From a checkpoint of a small mixture-of-experts model trained on Wikipedia: 128 experts in each of 13 layers, a variant of Muon for the experts.
Below are experts of layer 8 (counted from 0) of a mixture-of-experts language model. Rows are named router (the router's row for the expert), gate (a neuron's input weights, with its number), up (a neuron's input weights, with its number) and show model dimensions 0-127. Each number is 200 + 30 x the weight over its row's rms, rounded and kept within 0 to 999.
Before each expert's rows: a language model's description of what the expert responds to. This comes from a sample of Wikipedia text that the model never trained on.

# expert 28
What it handles: Opening parentheses, quotes and brackets, hyphens inside compounds, en dashes in date ranges, slashes, and the Mc prefix, as in full-time, Local/remote, McHugh.
router,193,166,170,205,260,155,186,211,196,194,205,153,233,181,222,224,218,167,209,191,245,209,172,195,240,166,188,269,186,198,243,211,178,186,166,227,178,231,211,159,189,183,163,262,204,246,204,192,193,191,172,237,238,247,220,211,248,189,155,242,213,240,157,232,193,233,222,195,200,197,202,240,199,223,180,172,188,253,259,176,214,182,212,195,170,228,167,170,200,170,213,264,220,209,190,258,183,169,193,276,235,180,185,198,241,223,146,161,173,206,181,187,184,194,183,205,255,242,200,160,231,204,199,177,213,239,254,241
gate1,236,206,228,280,248,215,192,226,174,155,222,145,212,228,184,257,221,201,188,188,176,177,188,193,199,231,183,204,238,183,237,187,231,166,178,149,238,184,162,241,259,194,185,201,239,209,161,147,170,196,193,163,237,213,160,257,197,216,216,184,207,228,158,176,178,204,203,226,187,220,140,229,199,213,219,177,152,216,205,240,144,168,231,130,214,163,213,169,221,207,247,211,223,167,195,203,218,150,229,182,214,222,188,165,203,199,200,233,171,95,184,197,184,209,190,209,198,222,195,220,170,238,185,205,202,173,202,166
up1,227,256,207,258,181,201,234,159,203,210,195,220,209,197,207,202,247,242,173,198,197,213,183,166,173,217,266,178,208,164,227,197,223,193,236,229,203,175,215,193,280,262,235,167,221,214,245,255,197,216,220,194,206,241,209,248,282,140,206,174,205,179,194,200,226,252,149,183,188,206,186,177,262,185,223,206,201,204,236,173,212,212,225,218,236,204,184,186,201,189,199,238,205,167,193,195,161,188,174,214,104,245,196,188,232,211,198,201,203,175,207,223,248,180,200,230,199,220,135,211,155,239,204,199,170,200,235,238
gate2,214,184,204,201,219,236,159,192,213,196,182,172,247,182,227,196,216,197,175,175,233,164,241,205,190,128,190,198,230,239,223,196,247,212,198,201,156,213,209,211,218,181,218,224,188,183,162,190,203,189,220,202,140,217,228,191,157,139,213,144,202,191,156,177,221,166,228,169,196,161,172,233,199,245,206,196,146,193,253,192,201,248,143,171,197,228,200,153,189,181,199,167,187,183,191,197,154,169,231,193,166,153,155,222,223,169,184,208,174,110,165,220,152,235,238,206,195,105,226,181,209,191,240,230,183,212,233,181
up2,219,135,248,203,200,204,154,202,259,194,219,240,237,230,213,199,217,201,174,200,208,220,224,192,241,158,237,232,136,204,217,131,208,208,182,189,207,229,214,187,177,256,221,182,199,178,179,241,186,202,197,200,206,188,242,210,210,154,224,232,184,188,209,200,156,125,215,236,173,204,233,201,165,213,142,208,230,226,242,239,215,250,183,194,120,222,181,188,202,124,218,183,185,212,152,216,262,232,187,209,195,183,166,173,227,178,179,175,171,165,241,221,211,187,179,201,202,163,222,208,203,198,234,215,129,157,174,190
gate3,181,174,251,130,207,197,284,202,192,196,187,247,182,147,214,217,183,204,257,180,180,225,183,191,208,214,193,195,212,210,199,186,193,150,208,229,183,216,209,190,147,219,214,232,192,184,232,212,237,221,194,225,198,190,236,193,242,179,137,195,223,153,234,250,193,191,191,170,243,172,245,159,224,167,181,187,224,203,154,148,201,253,182,165,249,174,166,228,249,228,202,247,226,224,194,217,148,236,199,218,214,183,200,264,231,228,191,167,217,225,187,245,202,234,185,137,186,159,139,204,215,171,205,205,224,160,192,193
up3,212,218,183,214,223,152,241,254,164,193,196,263,173,215,248,183,225,207,202,215,222,219,196,189,234,209,168,213,211,189,215,275,201,198,174,249,159,202,222,172,176,206,203,204,242,203,225,203,282,202,241,199,201,198,205,205,257,163,184,209,191,175,143,185,185,177,161,193,153,156,259,144,233,214,187,230,198,224,231,192,194,242,167,173,257,215,139,221,176,169,171,236,250,209,202,181,205,259,186,245,270,207,215,250,214,178,204,141,215,200,191,220,251,188,208,182,199,159,192,218,222,180,233,192,193,195,218,201
gate4,209,200,233,236,205,189,160,133,203,255,207,175,217,222,270,231,236,162,203,245,206,201,224,177,260,176,210,209,192,164,225,162,183,214,203,194,166,204,193,158,141,209,178,149,197,266,176,235,184,217,168,192,193,176,233,226,210,154,218,202,238,196,191,184,170,187,215,208,188,189,212,164,265,190,163,188,188,201,203,217,207,192,179,229,168,218,273,213,200,180,250,123,178,193,229,164,226,149,166,202,228,221,176,272,217,181,209,230,173,209,186,223,201,226,213,154,227,247,232,248,232,158,162,186,203,200,185,211
up4,235,229,199,230,189,192,189,222,183,212,163,168,180,228,232,207,221,177,198,230,211,250,215,221,198,237,199,204,158,174,189,206,213,161,197,210,162,225,137,162,146,234,196,201,207,182,171,187,218,247,277,196,129,199,172,197,185,190,173,165,201,226,155,222,198,200,151,157,233,190,243,182,207,195,176,207,176,178,220,228,192,196,214,136,183,207,178,199,251,234,227,158,218,246,162,162,192,155,179,238,201,225,172,224,212,249,153,215,210,183,266,200,129,177,240,189,235,237,184,219,142,173,200,252,240,191,223,190

# expert 5
What it handles: Mid-word pieces ending nouns and verbs like dec-ent, par-ent, serge-ant, plus quantity adverbs such as only, approximately, almost, number.
router,225,179,224,166,239,140,205,161,187,233,192,227,209,277,209,227,193,202,173,184,207,193,225,157,162,179,235,192,231,159,213,229,266,186,188,189,170,187,215,231,210,215,251,167,209,230,249,252,220,201,129,227,224,234,193,227,146,204,215,169,190,117,197,186,201,157,189,210,222,204,171,217,212,254,247,218,145,239,178,177,195,177,191,135,173,153,184,171,226,242,199,180,197,199,214,200,213,245,171,214,174,199,224,180,145,196,237,233,228,201,227,205,191,232,195,234,198,180,206,183,201,207,230,192,196,135,154,208
gate1,229,215,199,196,262,169,190,215,184,232,215,188,160,217,200,208,210,200,185,209,195,205,255,175,195,239,163,159,170,172,189,215,176,163,208,278,157,219,175,221,244,254,168,224,232,204,202,186,211,218,177,204,176,221,172,203,179,188,231,232,195,190,200,252,192,207,204,250,186,166,175,224,230,214,197,168,164,195,254,191,238,251,245,183,215,235,241,240,172,251,241,154,148,189,204,201,197,219,193,230,250,160,228,209,196,139,255,246,158,184,173,188,244,255,183,250,237,259,187,219,180,234,199,176,197,194,162,213
up1,176,200,166,216,225,257,179,188,153,227,192,171,148,173,210,228,202,170,225,164,247,172,181,171,186,200,183,122,224,190,243,261,221,211,245,205,205,196,211,145,131,206,216,122,152,227,219,203,166,192,265,210,206,228,208,222,148,158,178,233,209,146,215,211,224,212,217,185,259,160,165,192,169,162,163,226,216,216,228,171,203,180,152,215,235,191,194,241,219,188,210,203,250,228,159,163,193,190,203,190,231,205,196,199,250,175,216,218,213,213,238,236,163,173,229,213,229,182,252,204,194,219,212,196,190,226,201,173
gate2,187,223,176,165,217,197,252,177,190,153,173,228,265,244,197,184,204,199,196,165,242,134,234,262,299,166,226,164,223,166,158,220,185,223,233,166,204,202,231,216,162,159,192,208,199,188,182,153,247,191,183,153,175,164,254,209,153,206,205,205,170,217,190,191,220,141,206,212,194,220,231,174,227,241,222,210,214,195,171,171,238,224,224,208,167,183,205,193,143,228,199,241,231,151,205,207,241,202,172,255,178,181,192,203,153,230,223,206,191,206,194,198,225,156,203,238,156,198,176,216,213,193,250,181,210,203,236,221
up2,204,203,189,173,231,180,255,205,179,201,196,243,254,212,176,162,176,201,177,176,240,147,187,197,268,148,251,219,250,198,191,236,196,203,197,151,156,205,195,265,158,168,218,209,218,190,180,218,208,197,171,223,248,206,206,172,169,176,209,219,200,208,181,167,193,157,173,205,253,191,212,219,186,192,251,190,184,216,178,240,227,236,268,196,178,220,182,183,192,250,180,203,227,166,127,207,204,228,158,226,184,217,193,193,153,191,135,221,226,205,130,239,214,182,216,207,124,164,177,181,196,208,224,150,226,198,222,185
gate3,181,192,173,195,187,150,251,226,194,169,227,254,184,235,206,224,278,216,195,207,247,238,212,191,232,207,215,198,161,208,189,270,222,233,185,236,175,156,251,204,226,210,194,144,196,197,201,223,216,200,171,183,194,163,171,127,186,234,223,173,183,182,234,236,207,198,157,247,185,157,145,178,226,264,210,231,131,180,187,197,152,214,227,207,191,235,212,196,174,183,189,238,223,238,158,218,231,229,196,212,218,213,200,219,187,167,226,255,245,216,179,189,169,232,144,175,197,176,163,214,193,176,245,189,163,180,177,189
up3,204,208,183,186,124,179,212,188,187,138,280,208,189,232,190,213,144,194,169,188,193,182,215,220,255,188,222,210,201,225,185,204,218,237,169,209,197,143,274,213,174,167,194,163,158,224,188,187,215,221,173,222,170,166,198,190,162,211,189,207,177,148,201,227,177,184,166,217,204,218,174,239,166,145,257,166,97,244,195,242,195,189,230,166,175,247,231,193,173,200,175,210,178,239,164,188,201,206,206,235,212,245,174,176,205,178,211,205,226,186,163,211,192,213,201,175,200,185,192,211,169,115,182,211,154,193,200,225
gate4,225,229,202,171,192,154,160,206,204,222,224,217,201,208,235,177,187,259,205,186,200,192,212,206,138,164,268,190,223,171,224,264,209,202,206,219,126,195,213,163,194,194,230,153,189,217,203,174,223,158,168,234,191,228,208,235,216,192,200,169,231,180,195,218,172,157,196,158,146,152,160,211,230,240,208,233,169,233,229,227,224,172,204,177,174,165,197,231,173,215,243,217,161,219,243,206,179,221,187,195,212,149,295,242,172,192,187,256,224,181,250,228,188,181,192,181,186,210,213,169,175,147,179,219,225,182,221,142
up4,198,196,189,212,204,180,158,178,106,211,201,201,192,127,163,236,229,207,194,224,202,213,232,240,191,213,210,205,235,205,204,241,225,191,216,160,192,187,221,188,187,193,166,153,195,157,250,201,169,202,232,180,224,162,246,155,223,236,222,223,131,185,180,166,188,223,176,212,163,161,155,183,206,195,207,210,163,203,202,215,211,194,263,158,209,184,126,156,211,162,154,211,172,219,192,177,251,196,186,174,240,243,155,167,215,215,217,169,140,208,210,216,168,226,193,180,199,214,198,216,233,199,195,253,240,271,235,175

# expert 53
What it handles: Opening parenthesis before figures or birth years, especially in climate tables (°C values), and the, The, This starting noun phrases.
router,239,261,172,175,241,221,210,206,214,202,183,211,195,241,225,194,170,157,190,192,253,210,248,184,177,250,226,227,196,186,205,222,243,251,179,180,162,218,224,195,176,146,217,212,191,236,164,162,268,192,183,211,236,223,164,202,163,194,174,255,171,210,125,220,220,240,239,178,201,210,204,230,211,188,199,193,161,234,252,174,215,184,213,220,154,236,219,167,157,259,198,234,212,160,172,236,239,203,161,247,197,187,185,162,229,190,182,185,187,194,163,216,152,216,210,183,181,153,218,133,265,205,178,206,199,208,218,181
gate0,256,248,216,182,192,185,190,226,203,210,202,173,188,181,171,168,230,247,168,199,171,217,204,220,122,234,181,201,236,178,208,202,214,266,154,184,159,273,223,188,229,188,190,206,195,224,196,205,196,180,204,161,157,196,199,233,154,166,192,189,242,191,161,204,246,269,184,195,243,182,199,240,180,218,262,202,214,191,216,217,186,230,246,160,253,135,206,167,230,193,178,188,221,172,213,186,205,227,192,225,216,211,190,242,219,221,213,166,229,206,186,236,209,176,268,157,185,211,254,275,211,180,211,206,209,255,233,207
up0,242,212,197,212,213,206,184,164,159,231,220,242,193,163,239,182,230,220,171,177,190,196,197,195,145,181,182,187,218,167,224,160,228,222,181,228,199,178,194,204,207,234,247,187,161,222,182,196,195,229,181,135,242,248,193,220,115,170,222,207,247,193,161,215,193,260,169,210,215,151,170,235,213,188,244,175,252,205,250,222,193,173,215,164,220,190,228,213,246,179,190,206,191,173,219,219,227,208,185,174,259,244,224,147,200,231,208,235,224,174,153,229,198,171,239,189,167,187,194,238,193,113,212,200,231,159,239,235
gate1,193,210,220,222,212,196,185,172,167,195,193,241,219,194,242,211,230,199,186,214,254,286,196,147,156,189,237,189,220,166,176,247,190,202,228,167,206,191,187,188,152,194,193,183,232,211,237,200,219,178,183,182,232,230,186,186,218,184,202,204,237,216,264,220,188,208,209,203,178,193,190,235,213,186,198,221,185,187,169,135,202,172,214,169,283,209,193,143,189,181,179,220,211,176,204,182,120,156,147,229,237,252,169,264,199,269,193,246,243,194,208,145,212,177,134,202,200,235,164,174,210,158,208,223,190,211,180,206
up1,158,173,162,208,229,209,213,220,169,204,191,205,198,211,190,230,186,174,202,235,235,205,177,200,182,172,238,223,246,192,229,195,204,182,209,201,195,182,203,167,179,216,171,237,224,236,213,206,169,174,182,215,241,197,133,204,131,216,125,208,212,223,292,260,204,199,196,177,143,217,150,245,231,207,211,218,179,170,178,175,161,214,227,161,282,243,207,181,195,184,251,172,175,201,238,200,128,180,184,213,197,202,185,215,200,228,239,211,184,178,162,150,207,207,193,206,232,192,145,203,153,254,228,203,146,214,192,223
gate2,188,140,264,206,168,217,144,180,217,206,191,192,187,92,208,197,200,178,194,194,212,196,221,188,203,187,246,134,207,210,189,213,168,234,168,159,232,180,180,234,157,205,205,168,154,198,252,240,156,206,193,165,186,203,211,188,193,243,173,244,197,230,197,202,197,181,212,115,184,228,206,197,214,276,178,192,190,186,210,189,257,206,218,191,236,197,188,221,212,197,198,210,175,203,164,197,191,164,164,228,240,202,186,204,182,167,142,236,167,247,177,217,174,192,119,239,173,227,198,166,221,204,212,218,248,221,174,223
up2,130,159,184,173,247,246,175,193,193,183,203,251,181,210,214,202,179,216,218,245,213,218,182,159,138,146,143,231,203,237,229,202,166,175,196,198,182,199,185,158,241,206,144,239,217,201,170,206,223,189,216,229,243,158,185,168,199,235,204,159,168,168,231,222,206,227,233,179,177,230,161,234,240,197,225,198,202,238,232,208,158,219,159,207,178,201,193,233,216,156,188,147,256,237,210,193,160,185,232,178,235,176,214,215,257,215,243,152,230,218,171,207,250,188,225,220,182,172,197,205,152,199,249,211,173,240,181,241
gate3,242,217,164,211,180,181,230,107,162,204,273,176,192,195,237,149,259,213,230,180,217,209,211,191,210,211,177,170,165,188,163,212,229,198,187,186,194,171,172,181,187,169,250,248,238,159,244,220,223,177,192,166,166,144,219,211,255,204,155,200,164,198,249,238,228,228,189,181,175,234,225,215,203,195,265,219,202,195,186,186,182,182,196,225,165,209,259,214,150,226,230,177,227,192,201,189,146,176,207,239,217,213,156,178,235,228,188,266,185,179,196,232,206,203,196,191,211,191,142,203,190,166,142,221,204,239,184,194
up3,255,187,216,235,170,211,211,179,176,214,204,184,171,183,204,232,210,194,240,158,197,256,253,199,213,252,224,171,214,161,187,225,254,172,173,222,180,222,186,175,164,204,195,243,196,180,189,162,247,241,164,181,172,196,231,187,215,205,159,215,207,184,258,258,184,197,236,170,157,201,237,204,158,219,285,209,189,234,190,106,181,195,186,161,194,196,189,221,201,240,143,158,211,183,199,217,163,188,220,214,178,242,197,150,207,192,209,210,201,264,182,262,150,196,193,187,225,183,185,195,174,229,224,247,170,180,180,186